Weights of a small mixture-of-experts language model, trained from scratch on English Wikipedia.
Size: 15 layers, width 128, vocabulary 8192, 17.6M parameters.
Training: a variant of Muon for the experts, 437M tokens, 6672 steps.
Below are experts of layer 6 (counted from 0) of a mixture-of-experts language model. Rows are named router (the router's row for the expert), gate (a neuron's input weights, with its number), up (a neuron's input weights, with its number) and show model dimensions 0-127. Each number is 500 + 40 x the weight over its row's rms, rounded and kept within 0 to 999. Numbers have three digits each.
After each expert's rows: "comes after" lists some tokens at least twice as common just before its tokens as in all text. This comes from a sample of Wikipedia text that the model never trained on. Tokens count by the router's weight.

# expert 57
router:529498503502487400481492454464516465436460543542514499517492488459498491519521516473424627433514539465519531493473521528441464414454506509471474554446527476499479506472581440473502495432567529486486519473504481534528533535481469480507518475428512535514465550560490481478463513533490470375454532437486492554481483527513550511500484519480487497382452493419488424470436506509502433497497
gate0:519565454440483352491514479474512447519443530492516504454511531538492558525497493520503496494525510495480506550553569558545484540446467475532527577491520505509460453487459465475492531483443521447481506512465527531489486474471485452523428500593442495571535539509527526526520563457471489499452518488519550569595520405539526530507459517544506525407482478484444504424437503431489509475486
up0:499483495494527500452535520506455511509563507472558480555503517538489496478484507562459506512548541450471524572512427516487535496481493530499561490515482422491448450512433505509534499526493477584519470542551463456494520501554523449434512487446488504469530518512479453447450431463487512449507513424382493448389490532505536608445489480542384466515506462456487526493504554507475513443445
comes after: "\n", "-", "==", ".", "===", "|"

# expert 5
router:506510501523551453537495505485535500471478519499503535561495481467549531532496476421484492499483515481588447527515473490460465493469555536486510603438489425520507477485530468513604432417563450471486531463458411576511538452485522484454546468479559473554464514537460532529504481558498463513453491447497529508493474485530511443464524486519523392429489579516492490461477518573423497501438
gate0:499447535465469486481481593537420499562533498466471521574488510528518540443557557490490511460513487530514473506441508534443495430533455436509516548449464454445456530485545528560561520516493463522514514498519516503549449464410460489454525465507571514541451529504473482532501553580457537508546539532533564488465526551465519443504492515550440381466446520510461518504430517565483480456498
up0:445485469467471468431582505489452616522508511517405513462460474525493472486520542468551496479557481503519445417484519478448536476549463429482497494529417530526430564509489493454463534498500524532531489494500584561551550538471499557523555530574520516506496505544467480451523567483540520555495556434526499481467493538561493499495496547513431489532518545470460412488543481440532535506462
comes after: " S", " O", " A", " F", " E", " N"

# expert 0
router:490540505571499431555518491436539461496456549494558496545482420450501528518547559476463538493478498467470438463475497557435423470464521547497485474514558519562444497473531454524495469522499569463461495484518467524559582433483475452524575504440496450549446542475512499526486464521526523494489528454494534617415473505435452440506534469529517428509536468475538516456502456520467475505546
gate0:475492512500496428533544508437496448519492505517593551503520435482498485441505469505454524560589535481493505557524470490507535556515510520474581576569477474478514515479518511524567487552483637469471531502523521516450513524537417431505480555554461510471490501575460570490551502499489500504471478539405479476539520534482534508504519473463591569564516546488507508517505525567461552495527
up0:470486552438491555487488516488503486478476524550523530523555509527594525520446531545441537494510497494544509510485511512447539498568512434547483576464556479590555463464494557556502459544493584521535533511471579477490488521474501495525471474609509519449552465550454519449463419535468509464532484501544514501488500508556554561489465489459558511495422515484519545459479447481544588496580
comes after: " the", " The", "The", " his", " a", " that"

# expert 48
router:512490531484520453489571461466523476423481495580510515487528425491485503449538589442485503461519511462521499522455460544469428448522513479429457510480561468551464567474474434522517467480540540435458498457445460517533588506446430465530557471476504445538482535488473470570508468552554504508463519398483537597440509506491459442438492479513509457440509504484480527485484465477488473526537
gate0:452467493512538470535509577548426521481536507499529483491489507514513440481455540468495492446494454453526405556543440518469554508506461540467464532554469496535551472546486509499507469467568485472532515469471512466434561508471542509451594516528501516465504534448446491435463534462491400526486516479584527541500457542513510401514517506603591515563527547532554497501520462495512556501455
up0:499468536595490526565484477496541480468557507483472509493439541529577454485563518419527491487486523473520519493552468449515528466477510467516449507475478486479496443449539561454572519510464547523510541456505406504477462515539567529518527486535473507536460510439518459500492568532438514526476471479460485596546555491658500522464504472408491467452502487518461523510430533527523494467488
comes after: ",", "s", " it", " well", "\"", " such"

# expert 13
router:513513469565516490521546494416532456491517534484513499556475458501531546474540555448443518475422488445527488487488482555417468487453511547465436480506514535532445513448568451452515436484506526460489532519481536500576534428483510480494515446474525485589453525550495462520481469509547493464457512504504520575411464455463461469558530444548536387463522489454557512462496466551453448462502
gate0:483541556493468454448451564532444473421565493441496425540501491509476517467538482518509516468445443533526497475479513499443468529481545537511515494516535415516475505515583441582514507512513519477510492482543513471596522555490494495414444520503524510591450472520527454519494535521512485519562432544485468499567441440507470507569507469485460510504551485436530538580543548509437529437549
up0:445518512514494526542438555527503452492564504478479470586553529527503484445541594456494517482490463495498519499493535509435541467501472491550546461488516453462416456598442463506458469570504521544495446522504505517541545462517482475414456434517495498518479465493487504565521578503502395472428536531595510517521477523498590475490469485496446491519548556511472495519480448497560530567478
comes after: "'", " the", " of", " The", " in", " with"

# expert 61
router:529503527475500399509465480452514478414465529555542546516538481449517509513524493489434610452516533501522541508478515517462458434455500528476459517475517458511509518496589414486496494454549537503464481468475528558538509518507440477492487497423517484518468548583483520485466532564498459450455526453467486558485474515521583525503487526485495532410457515406469404473435493477469426523487
gate0:514459555515433551514603477516500522497513582531525447504489435537506490458554517484483506546455421556470505516497466542560487478490505536564516439429509508539501448433481517568522487525470540547537550467584487486551508469488548474453540556475538484453471517501452479472468491473508485538483502484505506528498539575420486527464485495419471516534458466532557463440491539526536579590580
up0:492492494507491517492512498500456402510521487533502536535460519490470524515479496413443543510497559526463502472503512499471501525488451436422415456514517470539523478589495531465463504445491426478480528463500502483463428599524556488488559505513575518462522529583546542454437512457467535457480511495416518430508421489539496502528543478515477476514497500578488440469464525391536520527424
comes after: "\n", "-", ".", ")", " =", "=="

# expert 44
router:498509544521516415557572495489483454466431518533557518503507411434459534466575563487487542453521509493537478503494532536439428472498497533449428473514556493547429512497483455535512453477499572460502516506409507497515565503460490500496561543496503413508445516485533517563490525526544443493478529420511504602505503526469476493438525496510529428471419514500552497481458489486475444547536
gate0:489490458505523489517523447484515529445485546484509461525508491510508488497425527481494467505486532514483477477478474452525520514488555505403576510530494490472507472488521485437471458503514504539455504536448427502572471459561566476478491421469476518578484451485468480464533476479519566499496538559593570464434497391455442577460460471514507382442510493452499502460453518499439404495496
up0:510431486436525448527554454375471521496496474456564451545492518418524540513504523483510502526423566508415517499444461497462549462491510494513539483474503515545480536497537503452440487457494507508492512515545508546532471495505496539456535520444407503552497496492540507444548525484458533478518532568557521400486502412499515561460449526436497426560582454486553472512495492531490464497466
comes after: " |", ",", ";", ":", " (", " /"

# expert 51
router:508544542498479402510536482487469432491489555549533503526517490456474471478531535461485480448509539500501494500513469520475458401501494529438411486514517496573401492477466455512506495470534537459493494507471483520510557548444523463500574511498551471505430508533503523533487480589585522543453505383476550584457494536445448449419558457550475465475483488510519507481468508504464437524546
gate0:508502498499515475533476510460513465527518472490470488489525419532526457478472501467523462497559465479489393523451500459492488447539549499553543530515498527518501459492448518516592547502499465473430498483546469496473557453509494510504491468481482479521385484545473502566506507557467493471537457556478495544491492540483598519557520405605457515477504536400585512469414423548529480534522
up0:490455534479494435496523421501481550466519523503523544558465508513512496513561475479482563392514542486483569495502528464541487552470490515442489502494486498473478473484500469490396440482509564465525397510458474589543511486479523418451503491473466479474522488536409482452541476435530504522573515471513430505473567517532469471410496520476556484548507476553486510571525509458446453573527
comes after: "0", "5", "6", "4", "2", "7"

# expert 14
router:530469490526500471530471494452560478452473514501487475523515475414558546469527483461524478471484513486542445519489440487473490518441554509424541543435523475516442502440516486504590424442572483463510562485477393526540503444500472518458585494463593456503465523548478539549510482555498495474457498454434507568484476534468528480513525421492480421404483552498486500480472498527469462492459
gate0:564533523506408507467445425520510561524513446534577556539520526517536500458433479458520513534510552424508456455520537499460411500487522542456486554512530508475500445519467507547529491500510514508520527502498572497514475486497450497474461413503556521553519528543426575483413471546519514549458517476524575517463485539459498489435476523508447532540447537476476416518477595526506569476490
up0:540472465504508458535535496452544505492460525453465569502526463523514477532532484511546453584508510428548550559496527469522451524528444557468473440478482549404465497474512465426485548452495450431546494434482482473528578497524527470444452490494583561526504474512459467455532453562528503501463416474571579484517551451531521496484550511486453509504568501438512491512532514562501454548453
comes after: " A", " L", " P", " I", " D", " C"

# expert 8
router:529510538528505444560524489489516484481491578502568475480488426486495493484531555451464467454477501455515457504467531521437422440507525565440408460503524511551452482485503466451490430508507488462412515482480468509528536460516502431510585519471550471569435512548522509498529441519536488475441521424451506583429494498448457466476524509540500431499511502474522509436488499507440391510532
gate0:553488527494451500440491494471557451523524485498445458473486510552453497507539510428512505573469515489504538492425528460546492456519535517502490435437508542480517605527522480551535543500580524523554493551515544522549484451472575450490555527544499478499503504554549502518509514556502456469434512479521553495454399498531447483481490486530487464504418543463391497604516475469422540483498
up0:516427422549517499562480513480479536452482544539501593496533469432480466504457498456496509445491449479557499484580399546491494490453531519527547517497479478537507418506497486574539460499507511510524541559554477475510498551574492546476479558499504523450516376419494505443477508506551488509468524484532418529487497508496528470496457458460494519434525606503527457500437514457548510540512
comes after: " the", " The", " a", "The", " of", " is"

# expert 59
router:576483543508508469485550488504548494466478526522516484471513428510484502476517545494490514458497546441501525556470429612525437496506564527420472479442537452531440514536476468489485475469522507468464502439419436544559550504477394476487543461470526510566496497512442524511505515510574481445521496491453559523525464473521500495521444476519512502405411496491446473430464466457452423531486
gate0:482487497471477459458451486464599521447522441538497543475545539501485516433468442484469535491471557505548484571543497557503497487513505476481503551503549594518437469509519513510435553462515442466464477501496489493423474432499475571476493555497494487541556603550477437458482442533510543481508444487500542526458534534487615467579551479517518550465513439465529459515527479458457493527451
up0:540503508485422469422506463433470518454488465528514493570598554556404479570489444498511541519487578533480462585478498521472531446532557474486508563521495507523475496509470461487442540420535454530521464488447507566462468507477496490517535506423450472471507612508507510501454497455508531459520451568527482499458513480479533506526570550545477563447512520487522498458528501433454485548513
comes after: "s", " number", " List", " such", " Total", "es"

# expert 39
router:499553558519499397483519460529473403454467534564508509500524449462464506465512526507515494452533536499547460514499508564447443401506529520451430505503494499594414471525456471502466433464527523456490473528481486522494563471477506467498563520509518477552473533494511532531519513542553480488431523405488541598469495530471467454469526470529498439494490483506537450471466518483491415573565
gate0:506473514509474518487515547495508523469509566553510478492441452471494546512485470536466510483517464465400439443514544504532502381454519501449521453507466553529512523514509474529481497475517483529422493505509461515479522534544499538428492545432547567533417542530508498528551545610469501457472495496469552493522475484511439465581444479455610535480467459435532463488546452505492554536572
up0:481492440445452520492497463575465513546541479549545513452513553490514510549544463522527485489580475490513559506466554498474464546495461535482497529461558474466414467452495478562531473512533549460519565451476608507511467475497535505553510449461527509444503426534526470500409538516530515520465469493513496460606516472510523456495468477520468509548522553485556472470430506514376515493419
comes after: " |", "4", "5", "2", "0", "3"

# expert 9
router:512478493548524478488526507450512449529506565497507464542512430485541566484518476492488478465438498455603515502448495514462518497479563533437474519500522498519435527426536485475534406462533457490433535524448433512488531421483479491490535464471554442500432506570454533508499492558522480474444508459518499545456471576475495464473493429517508413405448586523497444489470520539455441506483
gate0:543461403579522502539514515472572481522456526541521596528522531516499501556514501559429425539520490432492480506448479458514522474556490566515498543511480495501496508479542482490465508446479471478479499473465462514453538491445468459464461488484527597489498527489491562484560506398503422510516538439458431503441455514561510588544477492515560409536481535505532489414470512501467510520489
up0:475518491550457496494520468519545518462535469514467402470458492502507505570535437498502404479474548531450478473487505538494500497456572529511526490566547430522476518503607586516526498480547535515467543473519494441500551595560484493514517497474521527479580513495475456502578523479478443590510525464468509513560515502538462576606480525545511543482471508480584517511518518459447517479447
comes after: " A", "A", "0", " a", "H", " H"

# expert 56
router:466524523511524393503503530505488433479444530526537555538508467418503451482486477421485566514492530490498482485449495534482419407478537508463400485531505492556453506550463493546519488448524569462434483513510426548557595458492473471477532483524527457517422540532439532540492494508543476502440501393476507546490510495455528481474517482513494437471500502518494552432451499515492449527546
gate0:499492473530492484452475476509522466543509541516516466449492497493532483536540554508479527537514519555496457481481464572565455518430526532459591504419574506427437545542459494530449500447534489506497583458487512513422498535503519493493497459471538437432507496430508533499527541594539450510440509499505547476521476449492486508556466472468449477481475546553406523454562496522590479478408
up0:487514473530422518628479473484496470517504502528559376489405472521475403550437510537468466534486560486494468487443521558529450444485534555504489496455460516458448480473479479513468467503463563474541496499525529481543462482527496518502489499490508555456486471494539496507501507471487546478479524498478461598413467482533458508489546436435429483490452521521508450485455536512552559410485
comes after: "|", " |", "2", "\n", "5", "4"

# expert 62
router:494504544527507346484502525452517473437454524545541523533523489508514454529498477483498601485505504519485498485442516540528466446444524507443403509510495485564482487532499470496482487471550520470415492451466442549528549510488436503476530488482548513538494571583396540498490534513504483429494528449461505557482457461538549526472485518471494524404451513467460447456448493474478455541475
gate0:519511425538557428526504458538453458482460485523568506428516492468527510523469558462453543470523529541444583517454452439495475450467514503486507463557519587473513516505528502479573544542489522506445531579509497562501461557385467515550573497525463487466484454539474487505510521462496500483466460518445486481484493455522488500480516572525490456451478496517514494456484418438394579491527
up0:502499500513565523477506481530498544490522539524510566538441595507567539461472487492526464453478498484519465589557482495443482588493513493484479558478532550438468455538465536483512501500499551485469460614547514493461537496637545463451456496530515429581481505482467504546549490491501452496514491544501469483504480473499451482457494458543472544530522447450416526492474567551509525467574
comes after: "-", "\n", "|", "==", " |", "==="